Below are experts of layer 7 (counted from 0) of a mixture-of-experts language model. Rows are named gate (a neuron's input weights, with its number), up (a neuron's input weights, with its number), down (a neuron's output weights, with its number) and show model dimensions 256-383. Each number is 50 + 12 x the weight over its row's rms, rounded and kept within 0 to 99.
Before each expert's rows: a language model's description of what the expert responds to. This comes from a sample of Wikipedia text that the model never trained on.

# expert 11
It responds to: Prepositions like in, of, to, for, on, by, from, at that introduce places, dates or agents, such as founded 2007 in Nashville.
gate1:55 58 59 56 38 23 48 64 46 54 51 44 42 47 51 64 56 68 38 51 53 37 59 56 60 32 34 35 49 31 32 65 59 58 45 54 33 55 31 53 49 48 31 32 51 61 34 42 43 69 44 44 67 52 43 56 48 41 35 49 38 52 58 54 33 40 73 54 15 55 21 67 43 38 42 47 57 56 50 59 46 53 76 29 54 53 17 44 57 52 47 46 64 48 50 65 75 58 50 53 43 38 68 49 49 58 35 44 54 61 41 42 59 60 64 60 40 41 72 61 67 55 38 71 36 58 43 41
up1:50 41 48 30 42 24 34 68 51 56 42 51 41 53 69 67 35 51 33 41 77 64 50 38 49 55 47 51 33 57 40 60 49 66 50 57 47 51 45 43 31 50 58 69 52 33 38 70 53 59 49 66 55 48 43 70 61 22 25 38 47 52 54 54 34 60 66 46 48 68 63 71 62 81 56 45 45 45 45 51 39 29 55 40 49 58 38 59 53 62 73 50 43 21 44 56 32 57 39 55 54 42 53 46 44 38 42 51 50 56 74 62 61 61 56 64 49 10 49 58 52 68 55 38 28 29 43 43
down1:72 42 51 24 41 78 43 58 57 54 43 51 33 47 73 54 40 47 47 49 64 40 60 47 58 72 50 53 62 61 58 49 39 38 31 52 45 42 58 61 53 73 45 41 48 55 65 62 71 37 56 63 55 62 60 44 40 53 50 41 30 69 60 64 38 62 34 47 60 47 61 54 60 31 57 62 47 35 46 46 58 63 44 54 63 33 18 44 36 68 70 38 44 56 60 50 48 47 48 60 53 61 45 32 60 38 48 49 52 34 55 57 51 36 35 39 56 35 50 47 34 55 54 48 45 62 42 46

# expert 0
It responds to: Common nouns, adjectives and number words after articles or prepositions, e.g. two, several, football, rock band, staff, and table digits.
gate3:85 39 53 61 47 45 58 49 60 38 24 52 48 64 49 64 51 50 57 52 47 44 37 48 42 26 46 37 36 54 65 60 46 47 70 34 45 43 52 33 30 53 40 54 55 48 34 57 47 27 65 24 49 34 57 45 64 39 55 55 68 51 49 71 67 56 50 49 26 35 56 76 49 45 53 40 49 56 33 44 52 48 51 54 39 34 52 26 25 53 62 45 61 52 45 50 60 56 29 61 54 45 38 44 56 50 50 59 39 78 31 65 64 44 56 30 48 39 60 78 30 53 37 45 73 34 42 40
up3:25 48 45 18 56 58 52 42 51 39 43 25 47 53 48 33 46 36 50 48 38 37 50 88 43 56 58 53 58 39 37 48 56 51 27 42 59 56 42 57 53 48 53 58 47 50 41 57 56 57 61 56 49 46 52 66 46 60 44 44 60 50 48 55 45 22 50 44 49 45 56 39 71 66 36 46 39 49 50 55 52 42 40 44 48 65 56 54 44 36 49 53 42 56 28 38 36 53 30 52 26 44 46 53 54 53 60 61 61 59 62 65 51 74 47 44 50 41 49 52 59 59 59 52 42 56 64 72
down3:35 80 56 27 53 53 52 64 36 66 52 39 55 63 54 35 38 45 52 50 38 38 41 53 25 73 60 43 56 34 38 62 33 70 58 65 71 58 64 70 53 67 44 72 54 50 73 45 48 50 34 50 24 51 55 75 41 41 57 44 42 49 46 55 29 34 71 60 62 63 38 28 41 76 53 50 48 41 41 68 38 55 67 60 45 45 57 48 42 45 38 51 50 52 36 60 34 47 37 56 45 47 65 50 52 36 47 53 60 29 54 38 41 30 36 29 58 58 58 25 67 74 39 34 48 69 56 47

# expert 7
It responds to: Articles and possessive determiners opening a noun phrase, such as the, a, The, his, its, their, often after prepositions.
gate1:29 49 50 36 63 43 56 54 65 26 38 42 49 64 32 35 65 57 59 63 74 49 62 63 47 62 42 66 64 70 51 16 44 48 33 52 72 53 57 41 13 24 55 55 63 48 50 40 43 54 56 50 52 39 57 36 72 46 49 58 62 37 61 47 42 31 53 28 35 37 43 63 38 30 49 57 42 61 42 27 59 53 42 45 47 60 39 53 53 44 33 53 58 69 45 42 33 45 69 47 65 71 48 45 79 38 46 57 57 55 40 47 43 58 52 53 41 33 49 38 55 75 56 41 52 50 34 61
up1:32 71 66 27 50 73 50 46 36 49 51 80 57 59 38 48 43 46 49 50 48 40 57 57 36 54 66 75 58 55 62 38 56 50 62 64 57 34 59 55 51 65 70 42 49 49 42 63 39 61 71 49 61 56 59 57 45 54 53 39 37 60 46 38 31 33 50 72 55 48 50 61 65 58 46 44 43 43 61 51 60 67 53 63 34 51 55 52 66 47 54 44 43 47 61 62 58 42 52 74 52 50 40 72 31 40 46 34 66 63 45 50 35 48 70 62 46 55 59 41 36 41 57 23 66 36 45 53
down1:48 64 44 46 43 58 52 51 45 65 49 41 65 39 46 51 33 29 48 50 40 54 35 50 35 32 46 56 23 27 66 57 27 34 66 42 52 52 33 54 53 65 55 54 61 65 42 46 45 56 33 59 35 37 47 75 63 72 56 49 50 60 40 37 39 39 54 43 71 46 40 62 46 51 39 44 60 60 56 50 61 52 37 57 52 35 57 32 61 63 55 42 35 23 50 60 39 62 40 48 43 50 54 42 53 79 46 45 51 47 59 37 66 48 45 64 57 53 44 37 33 47 57 53 55 56 34 52

# expert 1
It responds to: First pieces of proper names, taxon names and codes, often capital letters, such as Garc(inia), Grand(isonia), HR, Tim, SB-243.
gate1:66 59 67 51 72 58 68 61 53 72 45 44 33 36 41 35 40 25 46 55 60 59 54 54 45 48 35 56 43 41 47 71 58 45 61 67 32 45 79 57 50 54 40 74 41 53 51 44 59 60 40 45 45 45 62 60 70 44 49 67 33 47 79 62 44 57 55 50 32 43 46 44 58 47 57 42 68 60 58 43 55 58 30 38 45 36 35 57 42 41 44 70 23 50 52 57 54 44 54 67 43 49 44 57 46 50 27 79 27 43 60 44 70 49 29 33 31 23 32 46 67 47 39 56 47 56 49 68
up1:32 68 55 42 58 46 47 39 70 56 35 66 60 50 41 61 61 52 43 59 51 56 18 55 57 51 62 37 52 59 53 52 63 45 52 51 54 56 50 67 53 47 36 47 62 31 74 39 50 33 47 49 47 58 48 43 39 74 63 45 37 50 69 51 44 46 42 51 30 52 54 47 61 69 54 50 57 32 25 27 68 44 48 45 56 40 55 52 51 49 61 76 59 72 53 76 61 26 53 66 44 61 55 52 50 67 58 45 51 67 38 65 78 49 68 44 54 60 39 50 25 56 49 48 53 75 48 67
down1:29 28 44 76 30 43 42 53 66 53 39 47 56 66 16 52 42 51 50 54 34 53 59 65 44 35 51 57 40 59 28 37 39 60 49 73 40 33 65 52 65 60 58 47 46 53 32 34 41 50 56 53 46 52 24 35 58 58 36 43 45 54 27 45 54 34 56 52 44 59 67 43 45 59 62 45 47 44 60 50 50 56 46 51 22 53 52 42 69 63 43 52 44 50 41 83 54 54 55 41 49 58 59 53 37 53 43 43 56 52 56 57 45 42 39 62 45 57 30 52 44 57 66 54 42 51 58 52

# expert 6
It responds to: Subject pronouns, relative who/which and auxiliaries such as he, I, it, had, has, would, have, and infinitive to.
gate1:44 43 54 26 61 15 46 54 56 61 17 51 52 78 26 36 56 25 35 46 67 55 61 60 42 57 50 47 58 30 42 68 23 38 28 35 71 38 48 40 73 53 35 63 23 38 65 64 38 74 48 50 69 40 43 59 38 46 38 49 52 42 50 45 55 34 46 35 42 43 58 56 64 58 28 45 44 60 56 54 62 49 45 52 32 47 58 40 48 45 48 50 51 62 79 55 71 53 47 57 38 45 49 52 53 42 42 54 44 65 35 43 52 56 79 55 63 57 61 34 56 39 64 30 36 35 50 19
up1:41 36 72 33 42 46 48 43 54 81 25 46 53 69 31 56 72 47 39 46 48 60 65 58 43 39 52 44 48 37 42 44 34 33 43 50 42 40 58 63 76 48 44 77 39 42 70 65 46 52 52 41 60 62 21 36 57 28 25 54 38 54 44 48 46 32 52 45 42 40 39 53 68 61 40 41 38 62 57 52 38 51 53 48 43 50 60 55 45 47 39 50 64 37 85 63 69 58 46 46 37 38 68 50 43 34 73 34 49 69 55 27 47 48 59 42 67 58 52 43 41 33 55 38 33 58 49 52
down1:49 64 48 55 29 54 55 69 40 36 41 56 43 67 29 36 50 23 45 62 56 55 55 70 42 65 56 54 66 57 64 56 41 51 35 31 55 42 36 48 46 56 28 42 44 45 56 56 59 66 58 30 90 48 52 57 66 55 43 27 38 56 53 50 65 30 55 47 47 59 43 27 67 49 42 58 40 51 45 28 44 63 44 58 19 36 57 30 45 38 33 50 48 58 54 43 65 59 67 51 49 25 36 37 58 39 44 40 41 54 37 44 34 58 77 40 60 62 56 36 60 72 55 32 58 53 43 33

# expert 3
It responds to: Digit tokens inside numbers in tables, dates, scores and coordinates, such as 200(8), 42-18, 3.614(1), 4,717,260.
gate3:40 64 32 50 63 45 46 56 51 35 31 56 50 34 37 32 54 41 59 54 41 41 60 63 51 52 67 48 47 54 44 34 52 61 48 40 54 63 54 70 25 59 46 54 43 30 34 23 41 43 86 66 32 36 26 31 32 49 15 41 47 61 37 50 59 26 36 44 40 73 61 63 60 48 46 62 76 66 44 43 67 58 57 65 30 35 43 46 52 35 70 62 62 36 35 47 63 25 40 59 42 39 58 35 54 63 20 60 50 53 44 61 49 57 18 43 37 36 44 52 57 45 42 41 39 35 58 62
up3:26 68 50 58 43 75 66 42 57 59 65 44 54 43 55 66 47 45 54 62 52 55 53 47 50 62 62 63 49 54 50 37 29 68 49 44 56 55 51 73 41 46 56 68 43 43 52 51 56 50 56 49 53 48 38 46 60 73 48 56 51 61 53 47 48 57 52 47 52 62 16 49 25 83 54 40 51 32 18 42 74 51 42 66 29 71 35 71 35 59 36 27 47 48 50 29 37 60 55 57 50 42 65 71 26 64 27 42 53 53 51 44 39 71 38 29 52 41 33 86 66 37 25 32 44 55 51 52
down3:63 52 51 46 34 48 47 54 64 61 36 46 39 43 50 40 45 39 51 53 75 49 43 67 65 60 61 29 68 57 49 48 42 30 30 46 41 67 46 57 60 44 47 47 66 66 55 38 57 33 69 57 64 39 47 54 56 41 41 41 52 61 51 66 37 58 67 52 23 47 34 48 43 63 42 30 34 33 57 52 52 51 58 53 49 56 65 52 49 75 67 53 44 49 36 43 39 63 65 45 55 63 50 82 33 74 39 74 55 63 41 48 25 73 30 40 38 44 50 59 69 40 67 50 53 61 61 39

# expert 5
It responds to: Commas, and, or, but, and linking verbs like was or became that join clauses or list items in running prose.
gate1:31 63 46 24 55 47 49 60 75 43 71 59 61 36 46 61 68 71 52 45 50 44 55 54 45 45 40 38 58 39 65 38 39 57 52 25 41 50 69 55 38 65 45 53 66 25 41 34 67 51 51 33 54 38 58 53 57 61 34 61 46 47 33 61 32 69 66 47 37 63 47 44 54 59 45 49 42 44 42 54 65 55 12 53 43 49 36 58 39 42 32 58 47 47 55 34 64 50 42 75 41 35 44 47 42 36 39 64 52 56 67 52 53 75 54 53 45 38 50 55 49 51 44 53 49 40 52 69
up1:35 68 50 46 79 35 47 20 47 41 33 48 39 58 64 68 65 45 38 48 63 43 56 52 46 57 71 61 38 47 47 51 53 43 34 50 62 39 61 64 48 43 41 47 48 52 53 42 35 56 39 63 68 49 56 32 55 50 49 56 64 54 34 40 44 54 60 50 43 58 57 64 58 26 55 50 57 65 39 29 78 47 44 56 26 53 64 57 67 33 52 50 52 55 50 43 57 43 57 48 50 48 49 66 67 58 68 41 66 45 64 57 82 58 53 60 48 50 60 35 65 59 32 61 63 47 56 62
down1:57 47 46 43 65 59 35 69 76 31 44 58 63 64 38 54 38 51 38 44 52 55 32 46 67 67 49 35 47 58 45 55 58 45 57 42 61 50 37 67 48 59 67 40 61 68 61 24 48 18 51 41 66 55 56 28 64 41 48 51 45 67 63 43 56 43 46 28 36 38 28 52 49 69 56 35 23 47 37 49 63 30 50 60 38 62 59 43 47 26 33 48 60 65 40 40 60 50 39 51 46 21 43 63 53 68 38 60 41 46 39 62 62 62 27 62 53 41 32 38 60 25 54 51 56 35 49 57

# expert 15
It responds to: Table cell pipes between entries, list-item dashes at line start, colons and == section heading marks in structured pages.
gate3:41 47 24 46 28 48 44 50 76 30 42 52 44 54 68 57 60 30 48 60 46 60 46 48 35 44 57 59 47 38 48 57 66 32 33 34 29 70 64 65 47 31 36 63 37 46 58 70 47 60 45 51 49 40 58 32 51 42 47 57 50 45 55 57 59 57 47 36 46 64 49 51 68 55 44 56 60 35 60 57 55 32 63 44 54 71 33 51 55 56 39 53 36 39 66 39 72 61 34 42 34 67 58 52 40 36 37 42 46 55 47 59 22 37 37 55 61 47 65 60 35 48 69 44 73 27 50 43
up3:40 36 44 46 35 53 56 38 60 44 52 51 51 32 69 58 51 42 32 50 46 54 58 48 59 31 64 65 45 39 39 56 67 42 60 42 35 62 55 75 51 38 34 67 34 28 57 55 55 64 53 46 69 51 62 38 47 60 55 61 47 47 72 49 49 53 51 46 56 57 32 52 64 53 43 44 69 47 56 71 53 36 72 49 55 51 45 66 52 64 40 40 57 37 69 36 77 74 48 47 35 69 30 54 48 44 52 51 33 54 47 57 09 38 59 33 56 59 57 68 36 48 59 57 67 40 40 47
down3:49 22 31 74 59 39 46 51 39 67 41 33 73 42 42 63 47 41 61 26 49 48 52 61 54 39 41 35 38 55 54 51 52 38 32 64 48 30 39 50 39 48 58 45 47 67 33 43 44 49 61 56 62 54 40 31 57 61 29 62 48 38 55 54 72 44 38 50 64 63 73 42 31 16 48 53 70 53 61 41 46 38 39 54 48 48 61 42 44 56 62 44 48 57 54 30 84 73 55 29 26 35 38 47 47 53 55 75 52 50 45 56 48 42 23 32 49 53 54 71 37 50 30 44 47 51 22 30

# expert 8
It responds to: Words within names of countries, places, institutions and people, e.g. United States, University, York, Croatia, Street, Army.
gate1:42 40 33 57 53 18 44 41 43 70 70 65 37 46 64 59 50 39 34 86 41 52 30 42 41 50 52 49 52 50 48 70 39 53 42 43 43 38 53 42 62 58 48 62 36 74 64 46 67 47 52 44 62 40 45 41 43 64 61 50 70 64 41 40 54 27 53 38 57 50 44 53 37 43 66 39 47 66 53 56 59 45 50 51 22 70 63 46 39 39 61 44 45 31 41 43 45 67 61 55 54 66 40 60 38 73 46 48 51 43 57 36 50 43 71 50 46 53 55 34 55 42 48 53 61 38 49 44
up1:57 74 62 48 49 77 39 62 53 27 45 55 58 58 43 50 33 49 49 37 61 71 71 50 64 52 41 34 40 52 57 40 61 31 65 64 49 53 49 49 49 27 59 54 50 36 20 48 44 54 38 49 43 46 46 58 55 50 67 67 35 35 47 39 50 66 58 41 44 51 61 57 50 61 57 59 42 42 58 36 57 64 38 31 63 33 38 42 51 58 40 50 59 72 57 46 52 38 48 57 53 58 57 43 63 42 57 60 49 62 42 64 54 59 36 68 60 55 35 42 34 60 44 52 44 77 51 42
down1:29 49 72 49 43 71 68 63 43 51 44 34 29 46 50 54 55 47 58 34 58 38 75 44 53 56 45 52 72 63 77 31 73 52 59 75 55 35 51 63 45 52 39 56 52 49 57 32 40 22 49 56 19 55 67 42 58 17 24 68 37 55 55 31 51 51 42 46 42 53 50 65 59 51 49 40 58 50 60 60 45 38 56 37 74 47 40 47 56 71 41 62 43 49 50 67 51 64 45 42 30 25 15 38 64 36 46 38 38 44 57 44 54 45 37 50 72 45 74 46 55 76 43 57 33 48 55 45

# expert 10
It responds to: Lowercase word-piece continuations inside words and names after an opening piece, e.g. comm-ons, bre-ath, che-ek, Sk-ander.
gate26:36 45 37 40 43 47 46 35 75 68 62 57 54 53 35 50 64 59 55 29 38 36 41 50 50 42 76 62 39 26 51 57 55 58 54 28 58 30 55 67 45 62 43 49 31 34 53 52 56 37 62 51 61 62 27 57 33 62 68 33 35 34 65 40 74 62 58 34 54 50 66 71 57 50 74 45 62 48 31 62 42 44 16 60 62 65 43 35 48 47 78 57 61 52 66 59 55 46 66 51 56 63 45 52 50 38 56 39 36 52 45 31 42 69 63 53 37 48 27 61 61 55 53 46 72 42 48 32
up26:46 50 34 57 43 57 41 33 52 15 36 34 65 60 67 41 44 41 52 46 52 34 52 44 43 48 68 62 47 60 56 50 55 47 49 57 38 28 53 55 56 47 41 35 59 38 62 55 50 48 41 55 60 48 44 58 60 37 67 45 56 77 52 39 41 43 61 37 59 61 57 43 59 58 36 48 84 69 44 55 66 76 55 39 46 45 48 37 48 63 53 39 50 33 58 55 35 67 63 41 68 52 38 28 42 51 59 55 53 53 58 33 60 54 53 17 55 45 50 54 59 61 47 50 49 60 51 27
down26:55 44 40 42 50 53 49 23 58 23 44 40 73 44 52 57 66 57 57 50 57 49 34 39 49 60 52 56 65 52 36 40 46 35 52 67 40 44 46 51 50 47 65 42 60 47 72 51 32 35 48 57 48 44 58 47 58 43 61 41 62 62 57 40 47 40 46 19 55 53 50 36 48 50 50 74 53 58 47 45 59 28 59 63 44 53 64 34 41 57 61 40 35 56 52 71 36 57 51 39 65 59 48 51 42 42 60 60 43 54 46 43 58 41 40 46 64 53 53 45 49 51 39 57 55 33 53 17

# expert 12
It responds to: Capital letters or first syllables opening a word split into pieces, often names, e.g. R-enton, ar-duous, ch-agrin, UC-L.
gate1:48 50 50 38 41 56 66 41 57 48 47 64 48 41 63 50 38 46 35 52 39 53 61 47 34 41 56 37 71 75 64 48 46 54 67 51 32 81 52 24 68 45 59 62 57 43 70 43 54 33 46 52 42 44 60 69 72 54 63 54 50 74 48 61 56 77 31 51 26 55 57 54 60 58 41 60 60 53 53 69 44 45 49 59 50 40 51 50 57 47 41 51 55 77 48 58 48 53 33 61 52 41 45 20 60 55 58 61 65 50 46 56 57 52 27 63 71 43 69 25 39 46 51 34 36 55 57 68
up1:61 55 52 52 64 39 53 45 64 46 35 32 31 56 61 70 46 56 67 51 67 50 42 64 49 57 33 50 41 57 37 58 45 72 54 41 57 49 52 43 49 67 51 28 74 48 42 64 54 48 36 50 56 47 62 65 26 34 46 49 60 58 41 70 40 51 37 57 50 41 51 29 30 32 55 45 49 64 44 42 49 33 53 44 70 69 48 46 50 60 52 53 44 56 54 44 38 53 58 46 38 54 53 50 66 52 38 52 62 48 35 48 41 45 55 41 28 77 47 53 52 69 49 63 36 64 67 68
down1:42 53 57 45 54 57 42 47 53 54 43 57 41 57 29 39 66 30 59 54 45 46 53 55 53 44 56 72 48 48 49 57 69 44 42 35 34 54 37 55 59 20 33 43 48 27 65 44 64 59 35 19 56 45 64 24 58 50 31 49 44 61 50 43 46 54 72 59 48 56 42 70 55 44 62 55 44 75 56 66 45 51 38 69 42 41 55 49 61 53 52 54 62 72 49 39 61 40 28 38 53 64 71 45 60 53 26 51 35 40 37 52 53 26 51 39 61 58 46 28 38 49 66 43 53 37 54 21

# expert 13
It responds to: Month names in dates like September 21 or from December to January, plus table pipes and list dashes at row starts.
gate3:43 45 36 43 36 61 54 42 44 64 28 77 47 48 53 72 61 44 46 46 71 33 61 47 37 56 61 37 56 53 33 54 33 52 47 71 50 20 57 47 51 64 60 52 37 41 48 48 29 54 56 77 73 52 59 44 52 34 47 49 50 62 26 47 53 53 61 47 46 56 32 52 63 56 41 60 48 44 49 54 62 74 45 42 28 62 90 73 74 38 59 56 63 25 50 53 37 36 47 64 15 37 52 51 43 61 59 48 64 66 47 44 50 68 61 53 54 44 48 45 50 38 43 53 45 20 36 44
up3:63 71 63 50 53 19 84 45 26 67 52 31 32 55 53 51 57 44 49 35 63 44 33 29 71 32 46 28 35 60 40 63 60 48 35 51 42 48 37 28 52 58 40 56 20 36 52 45 34 52 51 38 57 41 38 48 50 81 51 31 56 36 78 49 57 31 58 63 20 50 46 59 31 35 37 56 36 46 48 29 42 62 67 74 62 26 38 30 47 68 45 56 41 51 31 28 51 43 42 38 48 50 44 72 46 49 40 56 57 52 44 71 46 60 15 53 31 33 30 41 61 54 66 54 32 70 34 32
down3:55 62 37 54 45 65 29 58 31 55 40 43 53 57 54 44 30 50 54 54 46 47 61 46 40 46 71 66 59 27 60 53 51 71 68 61 39 66 68 61 60 78 49 67 39 50 53 50 37 43 35 44 66 44 55 61 53 29 59 39 45 50 51 49 40 40 65 40 61 67 45 54 30 36 65 50 59 61 56 67 69 57 55 66 51 55 36 39 31 53 36 66 56 42 47 39 46 54 62 44 47 49 62 50 46 48 54 41 38 70 53 39 68 52 53 37 79 56 54 34 64 75 26 40 58 50 65 58